{
  "n_layer": 12,
  "n_experts": 128,
  "moe_layers": [0, 1, 2, 3, 4, 5, 6, 7, 8, 9, 10, 11],
  "normalize_top_k": true,
  "routed_scale": 1.0,
  "groups_per_token": 4,
  "init_std_router": 0.00795,
  "norm": "rmsnorm",
  "norm_eps": 1e-05,
  "rope_fraction": 1.0,
  "init_std_down": 0.0,
  "lr_head": 0.0129,
  "grad_clip": 1.0,
  "dataset": "wikipedia_en"
}
Below are experts of layer 5 (counted from 0) of a mixture-of-experts language model. Rows are named gate (a neuron's input weights, with its number), up (a neuron's input weights, with its number) and show model dimensions 0-159. Each number is 500 + 50 x the weight over its row's rms, rounded and kept within 0 to 999. Numbers have three digits each.
Before each expert's rows: a language model's description of what the expert responds to. This comes from a sample of Wikipedia text that the model never trained on.

# expert 27
Description: Bare space token just before a number, mostly a year, date or count, after in, of, on, July, or table bars.
gate0:480518446440489480468508452510568552460537589532512464505445456533497380424464515476431463429407564551479495499490462442443475594482458483549479522406450453429445519458521485536574499573536447537447466480535421550540507489489396523550456554540585512517609492491475495512458493506519550519502498482517581568466515363502543505587498468563550446472562506546540619516484491536630464538546518476383535510525352529513515456482532425535581552485440473548438482427443491494566472516458467
up0:514465496447527475461435481526554524453493513540515463495394469567512435441458523485412472418434604518544543447504508496460531579499483488605478479388431470470485461454543512564540527563561483477470459515545439508551478487509431524507571502510546428540631478491467462519428514521520517562475558502521512571468476361496529491577465398521616462530547540613599523501476473519516460521547556553353427486518406491509529453521486418501521517504423441569464503443443498543582563498440481
gate1:537451452413426574509424487440498568500488569439495491452633483431581499502611507559444541541496533561541478469552487468524537581525405499450459485501540566457504464485427410569452584498459462548478458412468502512504509590478524504508454527466482548482521420462456482404537496482501478500534490527462466465489556399464502603436436443501505508479516555462420463521429443541553515492570559493553548517559520476480513484500496572479528501503625507626602466593532470478540609566428483
up1:598486529500553543476487514498486371533445409469523516529432428476558531446430466534532519554415465524484403505575519574616448433428430475489457487559483484570490403550509475515514497454532441532529386492511539515489478431491482535530587487520499514467545435470537477559591520511480556522510495518462502477458450446483500404407543387564558486540429448465592466462551470580487455441466523552475462479462605519559425610508554436485436462461445556452521504534474461396563481492483530
gate2:556490547533418589479485474555556430557499591507448487437534473470450480472507525431444497488506500456467466470463513491463447426470538499637518504518410447475379523575406501543498411489480407482496458439492508494520493592586565475529477460557502555498489489507572533438501517352546475595515530569449457529549473530490452488504569502473548463561410420456413607511523413481440395521572541550538404497520533560513478485551433451422509447436495522527409463479493532497501549481495509
up2:480573566453532414465467576444410505473592442544559558461479467513604516510496543550509525458506438553513498504524484439551543574425521504459494518572558538428512494410561472413578510484490453498494581577509485453481534496456446522442534534422462475422515479447479431530592497639497616438484488489486533443384455466543505524451533488427435449479551558447479480471490471620510595558557412453500521477455561495520504480437544532550473544552493561425575588439524485494453523543511520
gate3:489494526473416521519536454470551501456527474482463484390505425499406475528524522474403426495500515458505460460449473530471558547411468523498537505445397503417529502530528505439566473485424476431517432538531497436530375535494441513592455535526495389514508545531504534496512494544482401513568489508542485450535522498535518572579565506598505524406416569507530509552500541478522542577473524501537571499479420614492500482599481557469550558539449478567498472433496425359428580399422509
up3:518463477544419553525466491502505506470508466495464533474473388514459461500595483480464462525566517514466558515558413518475546498531584528475482506494438598499568537566635504595531560503474506478572443556518506449552424511557510529493466452440549503517470567349524631472589516485454451492476490514450584509511583509468491526552511469465478533497420481530478536516452501481560398511455513615535436399436520528485521505512464502476665477581518481509569474504430441389462570519553520
gate4:551503525548451539539553525557559549567491536496566451543510459440578540506482498513601565420419532509405452375526484535518503571474509483448475539504556469570466522526478557547390475477433417538607579557468554407532514529507541451522537520431503518448487445444483483529514526434538514469548523470499503463504573586519552537497470468415489515454510552561497505491515401498489560380479481511504608509429403515552513494439603533437472489474473489567580438647469501474542580463547530
up4:568483560481393501549553537583504581506464497474478422559543485465572559502474502482525509404444501600473489363523570562440492521453526410407455540479568449575500486518517530510428461435488493530578553536452597467577544608473473480525503479409475585436491520462505458513466531397479561428540584540537468501556582555513532470525399471504537577475489510542491488449522429557491533425539491528534634507471456526525561576523564483466505463457475542514484443583481487517560554518497562
gate5:505464485451458472554446495486526517550500500573598552541466461549594454502510453521473515503557436589507542507423508550442516528455508430470523488483440492617501537406628454489539514573471447569408535521568575446550508485535540579434500458454524516582488589488505442521428408609469583572430467477548523521494447455484490470542483472486458445526515546574464474493475453466617499570545464532558413586452422500530519481504527485505508447443485436572466487441521418574567396448510532
up5:478580507581516533500597474544511469516504506522447475510580482463387539533551518436534524455475576406498456520573488458527450481523489583579527535501526465491517460507404552588451485482442485424527442427497456489433479591500460426562462561485434496494480448528461518484552619461512433544546535524455415518531528544517534551466441533483551517539443473486501517487473535487345493406499533502413596492573591432406476487436456558465456496566498580402515501521502544482396586553552508
gate6:473502556501413499483529501514615467548420566397485482521477455456564502412460498495415528549417491514488514470498492580534538484441558567459457425472499521507508478511492549558464496530484551425480507442544592434525495589450457473531586452490597463478400498429465560456524416418514495450488537583497499586508410563510371468555577505359476541479559499559516459471463533481549552514477500549536395483468434530523510533519486393451467535478482528480483450458613545579493497434451504
up6:474544522484498510525442580472520613534489539621524588464488506524513408548484512465494502428520602463538504557536525488552478550521542512506595586414521538456605451550507471519531491449425478582566439516525343532525460503524566456405453472468488483532547508439542527523460599628459536554527456442440441413522562407506506518514395501513491480472453520529465559539468485460404533443466486443463563481577502541478476480474465565508544509515476454437520496562423489418501611495490470
gate7:475509498488555607547507499541532523504600474390542522433470467499573479546549499552486480397429499367599505466455490564501501485547454429507524558488462476582457529407501502483521522531430502405460399539527449517496498469577400502479445428521541474437523472562462444539475450500426461478495470547488527482431390477542504450444505425529442496411505422573551533542562490592441493480528496609430548445561401472416478528520443501433516427541476479545487442540455495443493569464462482
up7:468518570463523581521508475418458613537603487475625414394513447457515489583502495548494511493403467475573569519474512486501609478475462460453492492543434481591473546415530505478514606482406505437513411505546454485558470504518403502466508428445502436404506467462466479549564506553429463438534470523507493529467456537509419545491521426512477555406550509581482469498593489473461526564420545505493490522477423439416567514501414421517550548548420509491545439558480500469484562490463521
gate8:461445557500520539529506503476539577520538453419539510521501573484597501543520494551413509446507472570528535488522543558469429489354496448463489491552425358503509398543540420504515526494491565512514591499569535440562473471458484543500443495476472411451469545434471475392463450499430569433514555472478547495469397552434510507428432467530545542425510455438486432481452488584476460537449386564521559573555490488487513577482448462526469455498516485511488528502486416338486429501498502
up8:477545479470508466479494481576432454513464506502543479492548472488419508514461476472606433607509565466553492512504415502604527483589404498540519564501597544479453644472493572456451384539505446525455505509422413484499443480559551513435544495586453509498511451539523518605504555536480509588510447429514516509504574527488501512492585430440496544523465484474492492540550491414522458432512547412463515448457521551496497458471569447558513551340528527509523546503521564653534525454533527
gate9:456570656490483539486571588518481471509482466450475521478505516469448417545521441470526503503563523472439540520477408510466481568587446512498514519471498525443442513463485445488474555488564389532530453545510470503369403519564476552465609502515561493468461470548472404498537451556608460451546436510582481446489550437508526534503548481494516444502472489427507446490493530507494353408434447419430401563523470548453479507458574541430480511511557434458589573554498527474496587481515474
up9:586496491555574518589497453569498493505561535543429520481543482557462548463566479548544459516543501541575478466490535451576555479486578366534519498628530420514507529525627500556450467491438483473465534473551529446587496434506595552475435474509427529493464599479542533506465474483445570526399508476418552457472496533442611556467443481482566500531465533622505472456542459437465530604553490503503489350446539470448518500542469480578552511508532524512446445494455519427429476469485498
gate10:486520581485562522478518363508475502557530519480510443611528510463444521507448408566391509479524489424488506522517506491545526513482538552514495419502454497506547567462429480483378482487506518488466523464488539573567506492541512552494564508477542498409470553578466488434515554445485459450547468497572471541448381682581498529472568505525446533600548567529520385541541489545530530495490466520578468475507521622440494439594504489544541499451443553420467406452502521521557550478431512
up10:503471397469459449482445529415453475481477410529466523444555533526522482424495599410472558491506474528537506417472458437490497570552493538441515613610517475481450503518491619511616568551525510419471516435461506471429545519510523459513511579500400642467518448499516487568485520495589451598562552551470511444580564471485495510569466490546466498506539484520447561504511534535601424504496590537456580555501542397565534520486566493480514464579499475514552568471522502556466551570512463
gate11:469411558552525427531505543445521551402551479492443460585476562554520457525489466632489477453586608412444488506471420470471465543606441463537434416471475538395475455492532461451626521454560511419466513489549530495542482472544502428469469511432520454462438512553537517473510479534568467560414511462524446503412498488489551492551485535512483454541570490408424579506493487479457472489462471541470404592544581483428445541487516542470503505497496546424556515425432540531496520583426571
up11:496553498591539465477557468493408459500473600466590541431466464487528515462554550462534476548378455666518481458512518518393550515480567542482517601560484466513504487505490576569487538533542455535494453513489592547515477521524545563518568427444502506501435479494498491595447503395498518577503429558497481542507526552474505431488554415473518408523530582591568458478555437449514509519442574410517524405491450505561552546441558561525497498483494470554483443553547472496414574429475439
gate12:559484353561453469490595596558573516452475472514424548554567499491535501527537504544423588514590507518437524514454533607498491509465451541454505480520587489557448575531469465385497569517513479501504391506447526531405553583472466525461535534509491460541402554450523500529428486462553518444499551454517469488499481457528524493521532534458473544541444470382497423581567578545553572513551458522526482530501587523559549582491507510528554501515629408528424451528498554463427500553507473
up12:460499469543560579546489520448523503505556524521473415478580429450613556499550504453531432569467471586493390547529480427493402495530567507531519567620463518445432493456510527540445467520513382528415509456463516416534530459554500529523493514537464523477507430480550432451466514443499517539479524486477567505531581546490562491469550466512535452487521522571520600415477475431405562477543496439662508440463427461502451552436577458529497530522513544465435536553525471439584506459458605
gate13:377495605502482489389508521570476514546521375533472505536448574517527499586449397425489557469483519365586497503429415454499512488461467473524457512512423504538510493580519507502492538513444393474529475513478475542483502456498514410538486495482443380524449434528482654512493536531491527525529476483527544487478528555526443485534525531506518573464557471521450504522556453587414494567484479563468534552451532559459514561566471494410492417488435424566558487411525453528536473541610454
up13:662602483470509521576479540474469504484497572441536578514416479440503509474555567592456446479491441522437528491601557604477467503552477488490447513524618499493437545386494481505462459495520651523517482478537494486550468474484507621445489480493521534423497523503513352489517484470513485422555421492461436492525458475496542463543462461509526490484521488551593498464466471463554504486604520476482441484554497414497426448445554462553496583482515531457542414617516475444443499439474538
gate14:457500421461492421551518532471550480490554471523372542560498529526514417521601563537521487578538610461534500464521561452506547592490595481577481486477459526470537583506428512500478495479502446470593546449437500538550464602489523458558514492512448471558459545460448470480464505489407557503510582518574464435576461569475570480551455451412555550458507509545521506563451456553512588507552606482569404464495492465519397498548451491504545459495576521557384514490461584508497572536409478
up14:427555534472488485510560419467506486549460516522485458500496539498457445455437427526514519519487515529557476502586431473380410628520448482551491486558416603505579451504528617523524491420533510434440453553499548527419469518392638597448529505481543494556418518527404525468481435468548530565500491501477517570504616467510490441631510443505495427496389499478458519525436447545465490533418451495548486529537535535455552531487508519547458458532492548428499495505564546515486577429507509
gate15:507606514495643471600530490450468499467430621524470547469494458471451440486544474536520422594519532615470546551508467535501538552564477613572527506513470430544564512402538481511512553498554444652509466426493582541553397531534485521429543471502468508489402511554467516545495622520498483492489497493481523518474512478475541475519466495538543467567537546531538503514550550485573548521578490471546430469554506472503513452498524542552548535484555560540536374580494517459397569570469535
up15:517527474484451425526529575454550466472504487492583531445617542518467522437479443551393547410457457525528428560474563445513524477527501553569505556512534489486617493638461520538525585469513533510444501500495529539468392582457521493489553528668498403503456439572477529514579423557458564509529537500548497482480468485436418478539456495558522480500471516338530445523502495547477511522542507544526586445492496549565581487487522524433525434537416517440488454502507569460500549557561469
gate16:467484552638493473494415435463539483472441537513599502481564506643495446502546508551466497446468561366476429451511562493584592447478543520550510467502542459575480313529455486517421514468444486473410522459463545482480467526427516443451469427573507479545471491568550588495508475457425409536487513501488428530479445518525467498417502438453527477448388518521435482563463460433444549531467475517408521507472501476510471488498506562534504462541452522517504524484547501500464614542541569
up16:532504493415404402493573516557498513526567411535492504467458531453467554436475516516429516388507498485565536538571471558449507530471473533568542481391470476392469651500427480540551494536494412485604443478542505524470532550505566522491518514545471477486573538472450446567498546568458587492474456500468446476475474464554506531503547502463456532510559442422528517534459484605537586541527623545499451497505573511528507514484428601456420494504456461474432416443464533506555608504475409
gate17:442533465503509458536450570500522509448511548380555450496515528477525479536477466549493502431511551510542543408401459463453507565545357524524563561481505460594495417485468504467540547468493480549556506498401443467460480530598443465626468547502469453518512469466467541508493489536488419522565477467502496522502398392507509578498418510649505589522522439552487564550546413477549511444481502515474499623488474440479493485532504476521456428561546445509432589473554443493520507630441511
up17:497510578436529497478533549440586453438490492566472520509460491499420501439502492502544422447503595492554430575525538505591511490437433505461488506520469595472585525473460504546395449556429467433489533434446559519585481519497604516494437400448477471499440510575457553356608541467433455494535493536441560487540522479366507466456518519486497496443503554536555509453486535487519625448552495453489533554519474553559400510526485428490552482544370556520551446522461539555468509516464504
gate18:500533480526476493535536488498440511592501505563511564486587565527529548469368522451553437513470540506494509543407490456456638537486408467534520439625501485454498494467573548574527482569447551532504582520520472488461489469473452446561479450414488454416432502440520478553500433617526601490555510473507546545492439512423564449540569548438549449488410516475578493580499465434467440527419567485516533535518440372466494459519510536564511566471457516555535464538539529559544427502424529
up18:463512450538565581458541448417469517464556434408617513553422434502363499598506512529485489443575505487524414403473501503551502568543501473473486492529457531565573480546462535446477432473491504444498520577418598619570464411499517575548533548502466549509534426558485430455476477507458465510515422485475464449569628552414484468453444476520412602444478469525494499538629436501436504554485493466503545509465474569531477513495533449511519470494502467474510531417534501468470426490542508
gate19:476489565490443494501431449521446473572522601486573425352499571555603539484588492613555477485520580482500529502422519518578555463499602470524482503474560462505499399555507418594561569559529396556542541469526573471519465469478507478447583505519496446581544525446519554450488483433511545523442532432520483455388513540538479421465543424441514527513573506517490440454500490487495513528537453481547396470521450463523548502441465500526528523600509549434575503450480498493529564438516592
up19:457474580459445479432424449508468409600510569509595421464471594545585596477458481472462518433492535576562491527510467465498521483538527498538550531410442499493546457525494440615480565553442507500473595407454446548523473495508584492418473438536479535540509539582542590438500469474497490563469470458479530497432495473546474364416514425491512552522556512586454472417438468420461451445510505508545481527518455518580563573447473526473493450539432518451510477441509473532605555506578492
gate20:436496495556502574513450503423609467467593556570455492559452430466446414550493546483390567422482484506496581622483475564438469527493527489484437411428480606496469489446497560439418494550534500528440546467506469463541447516483564416483490456575562410481462518453493539492480516498423429444519505476537592522561506544535466476592559523490487452472566550526495571553470507464489537543513451384464459502470472438548511485425457466471531440479531399528385528490446425394493498491477483
up20:490490474551455620473413482438578457474618524526465439577472379488451440553451575514419636443444462525482598543529465568394500510472527508521435469441530601546490520495447486443432458519484463566480568445506486465538416548513526383475458475528490408479531455472538566482507532493438440423533544512501481485536545568555478475541519551471498498466520532532426508552445505494487550534482515417459464478536435471518456489440491441438542416479529426507419483529442383426482486514474441
gate21:467461485461521569396499495582508478558580464485555493574540547462538466446460560416602506570569532505534558462520521397454490491471607534510459610528475471561446526509529537540577504517465569552560443473435480509392438500538519539494597513531548591582498417525473553501421521518534496497523503494610455604489521618496556417532511503396505558443471413500434506416511450461558527487523486493522497532428507508517591452449410390523501528529459495478458461496476470553498502459517453
up21:499493570497504433515450463463488496444553412500457477471454503530482537539474389508413512428494436495422504516398583479533488549531395507590543447507521483439414559473456399455419516452507513517439536533554511500559535527478486450521472527531437427394497571552457456433497462484447518431512512537403519387545440501479489615415532562536459542547556560495513514557507504502455451589577457586525548526640500459507510477635502520441510481500498472490562449455554568496492487539510573
gate22:510471524516584437536571554461505475486535553642558594480563463501495551531524566476552502493494481573511465515496550481437478453446484555400472371525459553421466555488601515566483486562528513468473523509558447634469502431502467470461483562430451583536463553533512558527484454545469502501449482463586544481516412463505575488499502583475438419419483520476517553488441544585535590485476524445549513616439466527499500508464475528565489527525510397448418550495502499484513347500502434
up22:508513514485410470551404501543532458511538426601502515525503519507455505505518473591490465501503523435447474595464568501482509553566463463537528500491520531582487443467414570542484415472516506441516525536460452493416511465418640365442417448529555466512415471482496431521483475480507514554613606425550521480508512483515472475544420509446497514580415515549442490504447484381404570482482482499415469524431487498510451444556433554414427515583468481551499488496482544521629487483509520
gate23:423471542514418409465499460512529471480483486493503518477487474504671495507412543501498568438481464515450465474473581473414520574548486385478538432520493484456406509564486493493634540471489552479495496534533544446554437495465514497559480550510498477506467487470572501434354443392565648517485492538473584456492489462488457509500479574526516510535611477577493447580456529538576500510510490479488547455400429515489585542463595503502454474536476409577496441545486428532459500519490520
up23:593493459426557634484445529481462562520603519566452577519456564536370517463590427473476447551416540458552554510521425491556514511443555535506460512420556549496576468463554449500484468602523448547440495406455469541451563486453519523458456433460521499484529537511504555570653534554434373550528582500508447479506501545530508505508476453471475509495459539528501514484478521517517552535572574499431401477509490456557480519518465460448568537409559554437602496526521553492498517477533504
gate24:467515529427401388605471432537528492577520414506455429466546491472448567519433475582492490496433448440590514501510491430501504532429511621477593526476539443519487535519514466453507466527488517521471465484495493508495548473424575492492552477548473445405481514565465516484584529456514491435507532574418434450485476504499487518533518519439445542512537522533630512447436447546529406587495502471531413506443522489411606511494489520544477581580600466423453489478437471493495422556528634
up24:508512521581548576412632511488513471465431528469463518502488545526485501518511545465617449452477530540433503489501467493466649522526408511387476495463493447589585521529467417497443516451409518490504566429554552521411478493375418515545515409530502551532506517462573508581513489557466551465482503524557495562430518520486483525493524527525504539471368473423460467465544560469527571543474484561421499501534423522574369525518506529456549535471471519553465482563534507533492547468430398
gate25:448444394502419498608495528561523465540493512503473451467528549532509515449424503496459491469455528489505546478514472468459489566484441520535443510497583418530537379495549464473544575503635429556465600560503551483489477541477518462545513484473475439542617556511444576519442518493557506531479587438559400449498475523517519551676460555581498428433538467535481494422476520483517447546492475464530482440610472453516552513539605484555456461414502508579458508496429411540452469502477482
up25:551521574570558457415503468392520538431478525468453548530448328469499496507476559519510523545482490592482484506512539474544573556502581488509538469524483551503477574496453564519505517457367508468521396441458479437491464522503459517523513438478532545493446418478637467511521550514509486500511426601412557534510573523540494454409451436457508516503469525513519505526486530527520559451528574488406502548411535473603519565488439598499602541579526521510502426452503619494479575514519538
gate26:438550518414502443500547519434461393522498587511501486440552383481470518556559462470621472502524530594474401499446548515515503571489444550441587457523424443433500453522493429482464470544498524421440607459551505516479473549434506497523440541465405519499500509487484500421598486464537524564468505568427503512507444522407504551498464520459474404559506588443550504487512578526480601529572430415475449489520448469537466484448509533581450581478547519499459522489538549522547431578410435
up26:532481473558445606443448468550556560488516392483515487456500469510496555426456552531448524534460488446466610420564333517500496455522518539554452502558515557552503496457498502583540478448495504548591407484485498470513476474534474463486535426455599463502509398458538519519423566519467501433582476521587556453470539490583519530532513510472502494410496397541380562537474459516487440439397540555531543443496521546498513442528526455402543481508525530547455458514474375537478566445576497
gate27:476489486494561523508496552460529574516560535404507519456457463478520501439562540517446468587521402487561484596483457488458501464518593455503458502541484518536469463559665526539475505544573429403506449599539523469538438485547460498550381482469531472525506567455554385452531488530461537530481481510441583551425623539477453383559535525442515514405545544506502487628468555429454510522498522546554529465416477453471474475483488573525537447499571422534563559486523457485438545530472526
up27:479561477511512410400405428541522470505396509522544424514455511493509528501532494494505535490451456509533552522564501576477541485490536478533488589521437541495458647518465493443573381460493453548534533321474532431477479645438417472476522483485441500476483451508453534503540567545532588477555478561482403567478486521500550434452546554429553489523633543498461475454518455496486570532538495447556463489536507561414481550499486462442520493539526554490461438487472520564567577438536535
gate28:440457439582482553534466511472523491545516460535489491542509422513530445439504489460472568493458524546422509560537477544452514442535541504568521437438504493491548535481481533510523388463410446515518415462493483477456594499474492517431415472488511481417439557514492589582472463585502485535481497475500422577410468455478469544525538572444537505549450437613486507454455479505488623546405527469549490412522536430511477436439431523484530548502442393397450421565404458615443563456514553
up28:467449547560532547453511491636480456535467471488500515586532464539500449541525472505447461478509475500459494528471503530464525482580460500516590545478528443526501551431610547547472471524477531475415405451484584464560540504458485530408454541482499505450377477566519517420416456471426562548545430466544551567474489564480581470467512600423473450519509519649513514470450494416514549542522513492457452411411570481465528406484527598499503533484418530413532417498564484620513509513508464
gate29:488499531436480471576403515448473515491457506478509491502466547481430521457457430632473445537588410504474476478461450514371471484524559439542471460468468496503421550573585583449547545537593337567506490465491503567555510516563500421569422513499457529494559542487484494470529475535495456449460525473497619460501521462531504422525492582557440557479577535536442554477471532500553562547497586567575434551421525541468495519598509521517452465494443473565416504545588476538577506534517516
up29:523450512601493496411530550484496470480492627518534547449512391495530504554563504451512518508356539537552505555559500602547537470517513503402549540475561501494528502440447411441449449479501520540459462485545498492473514414466517623431511496487526548451479472507562460548509452468438582505474432492547340488528487436469474526489450464465521412611487534405511467455451481611459470470523425461527558429496507509583435575450457460508590464476492488473549500494416409484438494521470502
gate30:543549480511525500406426504526541406453391580592524490549472500452451406505455561507574514485455491592470458574516469482479472495483526485474543577571505466428498462543502445509453540500551553462476502596509456481426491595475553467470486501448564478500522442452635555543558546440570456497473481426416462466532552384465610437541497453402542477602416516524526522475521516555524541444427462533533521401490500493531517460513502405512472472561499585526540512519432498539568545580551452
up30:574532571558566494473580449566454458517534456524495487439463515521530536510563546613462510414423490403581500443463474440517475579557471485525508445483478493529526603457519607490511475528461436482575605428381454530471560469513489490436488512539455417504416449615471426532479528454502507498528478501474594529544495556502509604488463505564507459428491489464525430555500401461513548382523452451365428419482530553510476512516498528479521507502438470552482463513579455524421553473486538
gate31:502558484495550541483487387525527560485533563506521458432495478497533504604449536433470406468422490499528551586456426448582498487494563519533539502584532407527607516494344549474450484563540407473540579522438541565505541527528483499529549423518498487419548455482567465468415627364447505536509450496513518526529468505571483566492527542591505489374499585518483515509502527437506499478416534445557465496546491537503540435568521464525572471465516476522513477457494592522412485522470450
up31:549448463506567453503526596519535462527472495489481536479532527512476442483546534525520522496551449555494435379498459537481521602464527423467483479447514572551415455546638433415531562498455541562494492458588436451509456451485480486511472454445454486582494636545458555547508447609557498401453542518517593494439468446455549524557455455419515551562489485438451427447551492484520499474533489547383527432451477524490509535475452519592518536559619465506455525498584450421564494457520535
gate32:450496567505509502521553484584487452490462555572464403394482488553596450472457575424479551533560497503494481600511565474455533468480548447517509569546427459531466592439439566449628528508472481442557466503586575522458541628492603449505550584508535557587548452535459490530457499525650607487470551475483484519535449498511572458579533527484581438487484576459454491502539527516530591542448486550524415481541529511425475467522521478439504533506440463539475543506493563502492516574499478
up32:493489482491529447526481462514497514447472465436451453541536500496408482560528488512541487466495540499543498490478522423540475555498443536437458548449478625375400457506547407561360441462498452596559486436485536542570521456492556441562427458583483525457539581519472433485547564465485477477569512550442598443491567446374510548489475406510339531501530525506559544489499411447521560497514600455446557535496488446513498549492486465485478513479547484509479546607521434508529489497532585
gate33:435521438441404521592438524451508585480587554508541436502483478440432558544513476494483463520503506453515507557512534499472421565598544412547565678466433549520543532557518502595557550522533538494446513500468485420411562466504523521420504491438581479501552501523495446527529486556477423590579476472495473540523494474555536501531509535507493512497522512562413602389409491508450487501483487426515435566542560550499567519479472527446444574540491485514488479533434537522562367567466564
up33:537493478462522449491542540450472550513494544531468588485400433463510402499485479464508436485587507490481570541445481506578540449487451450452552519453443526560535419480512382531413554461461467452462449457494499415414530548465522469475430539469508485547505583492524513501483505597517548553443524530454537590499545424381545488350531430514519552468462490476456453482474658524481417556577519443455436545509456512524420511420478479435466458509503505479593504451559536416573537553466486
gate34:499433545505465494471506433500542480516512513583495411452509499541452455456486515481470515471512492402482486455521416470468554559502550517541441402456577470487491507543506466470602471539552540568504566430501549503548563446483484541442481464588522502499513538575521551526520518524397481438424553591497563517519444536559485537631512592559522476444532543435518573422435419557485410585545559451559454475501490490549407432493525493599502520519369550417506512447539424592514573490567554
up34:481555394546587553436540476542554475511509520407504575530451542480489401532543422576559425565485503612516527594494495453550451538573506499422475560557502492571505581490503555449398596539534482469508448531498464525496485480434444552462522519483526500599482494535452513556529546470460575438560391326506507549491534467333520487524514429499485496516485520553496518522520511461477505528433459514501453464482510541434528527569454514543505471422560495507534499504478570384544429482493457
gate35:547423502495509526444509578506468517544487444532389465378514523456534457562436546527549480557475487549412547406406462443583479595439458435483458542490460473580472505465545468508532509515522473554591553487422586551517468409508464495501523397484487456493519435476578481616399456460512492447435501543572543524463471551557518518532442474537446562638530503454601501511538493539577490532481422519501499502504421492550451533530385507502581566453465517537514507547537490429520477554431521
up35:548444451433495532453502568481455448534484475573460456391447510423518401524457503510537504555539512519366543455417421495575503590492463443517478564532442499624482511478540509558528496478498518578599516468473575547480435412546449542478579394445525460448509445456514458586416444501525444483483464540568524517483503510532515480530443536481467514624498513519623505504551555498584450482491439521486455524501470497547429472493406495469586515448413528495524491552511514364546493527527567
gate36:415510541581528507580511518482531468516482525456493608557473475426561588454503481530456521455536586458454458561460519490562461496401423446509540396479547405474549464447529514532514494501483399541483543576489409502426467522521515460469526410524471496457494521503486580537379385503548447510466525409539495447539451499511473420484516590501444353429520446542494481535468512457465426471513426472491537529548446410426475454484533587476388535503441431551504435461503531497505475450448457
up36:561478445438443530387525478517480543500461475538465524415567535517464438520517517535536474597481436447532465411553478474513523490567566464424479597447490628524458503526421457480528537531481615405553458500608538447558490468465457481531450549416507560623524457435498439507576561517545511537481431602448459409453567508556485535520489442471536657535480584442519546483482472471518550515516528526485504407500513604491529487468436472469534496470572512489550517579536551542478508522513512
gate37:521521475505597470521549474496443540498513563502417445498575533547483460496526451527516428515595529549492472473560558543621494460511589518546445545525524444452489463477460479448516546536414525454480453510424527566552465439509533532564428466547438566489475593477504659497493534493496484465479463480472531449448476544481517540425440487516511602505485508518496551430586530450500499466450546350525477441628582471497421591512454507573533576487461529478526520496540520507360585512406480
up37:466521541442423586467530448471547486473506493509546550523498461483434499525385637469604566464525485543513584491514448488385485563527432459425495447476456534579546515491567483544377430497572495563568566499571493498440528578469505504468548515423486419514516449517521342498491529485463515444481464534533498566527561489403524452472574457484528396478455563508463461535462490547508461553489487546524529580409447517542515417452544491513518449511589501525454487575480474559585407491521501
gate38:440513522536471501390488484476523533508421599442522435454541444560493415528533476419463482503558546425609455505528481525507529477400540459525480471504425440586505511454485558450527517547473371487515548602495488529517423475578468487572546538566543457485462401425541559529516445561420501553476457464487486523536589535500496589526489455554570484406464437465422538490592508394494570561475517532550441514480476593507516509463537457538593532547490547581468507412535494513429539462449460
up38:543529531432445510620534514498481422396561548486491632504580462452479589487528546593530511553466522490468529484491467475525528561559574543457475511429528537460530538495512468503577451508545533485480582461509523572480517472474505528483512422352523615484533433559467429534478470530528417474492587485512540474575398475544563455535469544393346553437572589466477465449381527532564539487549509512502499459469471524563476472502492521519459502487505458533497457564480532450545419520441543
gate39:394553528471395517548504474489470447492519516497484414546566467492456551500431553445541542432576523441529503536508483599546464584485443471500485499516492539603546527460537474489428517537482552511581492487578502564549463435488540420542445465514593512432495458496509474382500611515429439421443480413553491509466541430526548406599560564511488486469504553585508495548504504436524495460515453507510628413500503590415496507428518558542500554491560501519449374513483507433559452544460474
up39:515424566508559551537546540456478590525602532497485525548527494535488449541620493588521410463515493520460514463413503460399484544548568527476464537536473541409580510539521540487501484546509480411410466562431502446482525538503478486470514549530420479545484617527506547540590473474504526545496463552525602466524510613438524518444427537432422493496491467538476535427552522500483525529477611384419541538504549412451540526548524433488516499462526481442436636555539510526379512488495489
gate40:416548537431471441491513500569409521482488537553538493493406525525399437509508487506522459547457445557615486506563460550416507448506527483501462505467443464478490512399521490481547398541595485586560498537474520516500495402469600504461488496504422447573490514473547440526594518604602448546401579445446476464623544458550584425513609441563530486560445541546478507509466447485520497496423555516496495544555479506503479549535531464573501503442443541539484526436570395501455540489479481
up40:591513424444480569470538416461629466493484440565424547480522523466551464550504500463470472546534447601528446563556498564479389541471529529471530462535488429515583371487518503478540470495514474430568513506534411577490439520520467466558512483490458617546524546473490485512397559460461458477493576523540544579515510535508436512582443500568608414469342400515525474526503611472480515380477473460498508423498481544516523491527487547537512531452534518531475511552558497487522567476491459
gate41:420515354549454575625487507500494526528556413521452394439472448512556485438477463546486491510492418450602392482655499479502594541505498525502470520559394489534446466473470470455481560493530475510455488482535526512500492503605472532525469478539571577456552490525475516561543539513619480520514550629588508520502569490530511557614528496550503477505488461590522491486515523441477510490515453502536517436465516410445437411517525439546505507432480555576412430494509424491479486512484490
up41:479565426534513541501497564562543548497509459457575507450490509514473530542460445553403488559504467421567537491598516505566534554520494523534532418527395526558532509462508586425453558518511450475490496533472531500526453525594406529528516546526529477487479460517433575527557498583542535549520450589579512573538554543582478608531550520530439516511491489508562398553461493361431516434534432471519405483349515516491460382517524454548464551545492541568542479490532534465457532400487454
gate42:452488513456477544599548480566502509535407462536475500580547500537395570525502554535417435554455525551425541439476444544496560401512391545436448463588539414537552519407572420524447488509396458513462459512476424488515477520546541506578469560540422482506508496580486570569449569488413437555517528485527544475482463495389546567545445532496576455508419524503460500511538522491505552461507472570527487478518462537467545415512506508535419478487440505498504462440429342524485426481487537
up42:547525501580468535461466498388536444459548546482529521368484512450559477485520511488546445419469476484523487523554502454528465589517584488527552525403410585575410447582413576482533543509542485473502546520525562533436574496409487543465571466430546523534534418490527492527516503446555493482474441534410493488474474482552464466496518395517427538500475448504471497532461534457523440598512470475496480495488556479627429515493479461451552541561598516499505576641578616523535565528447504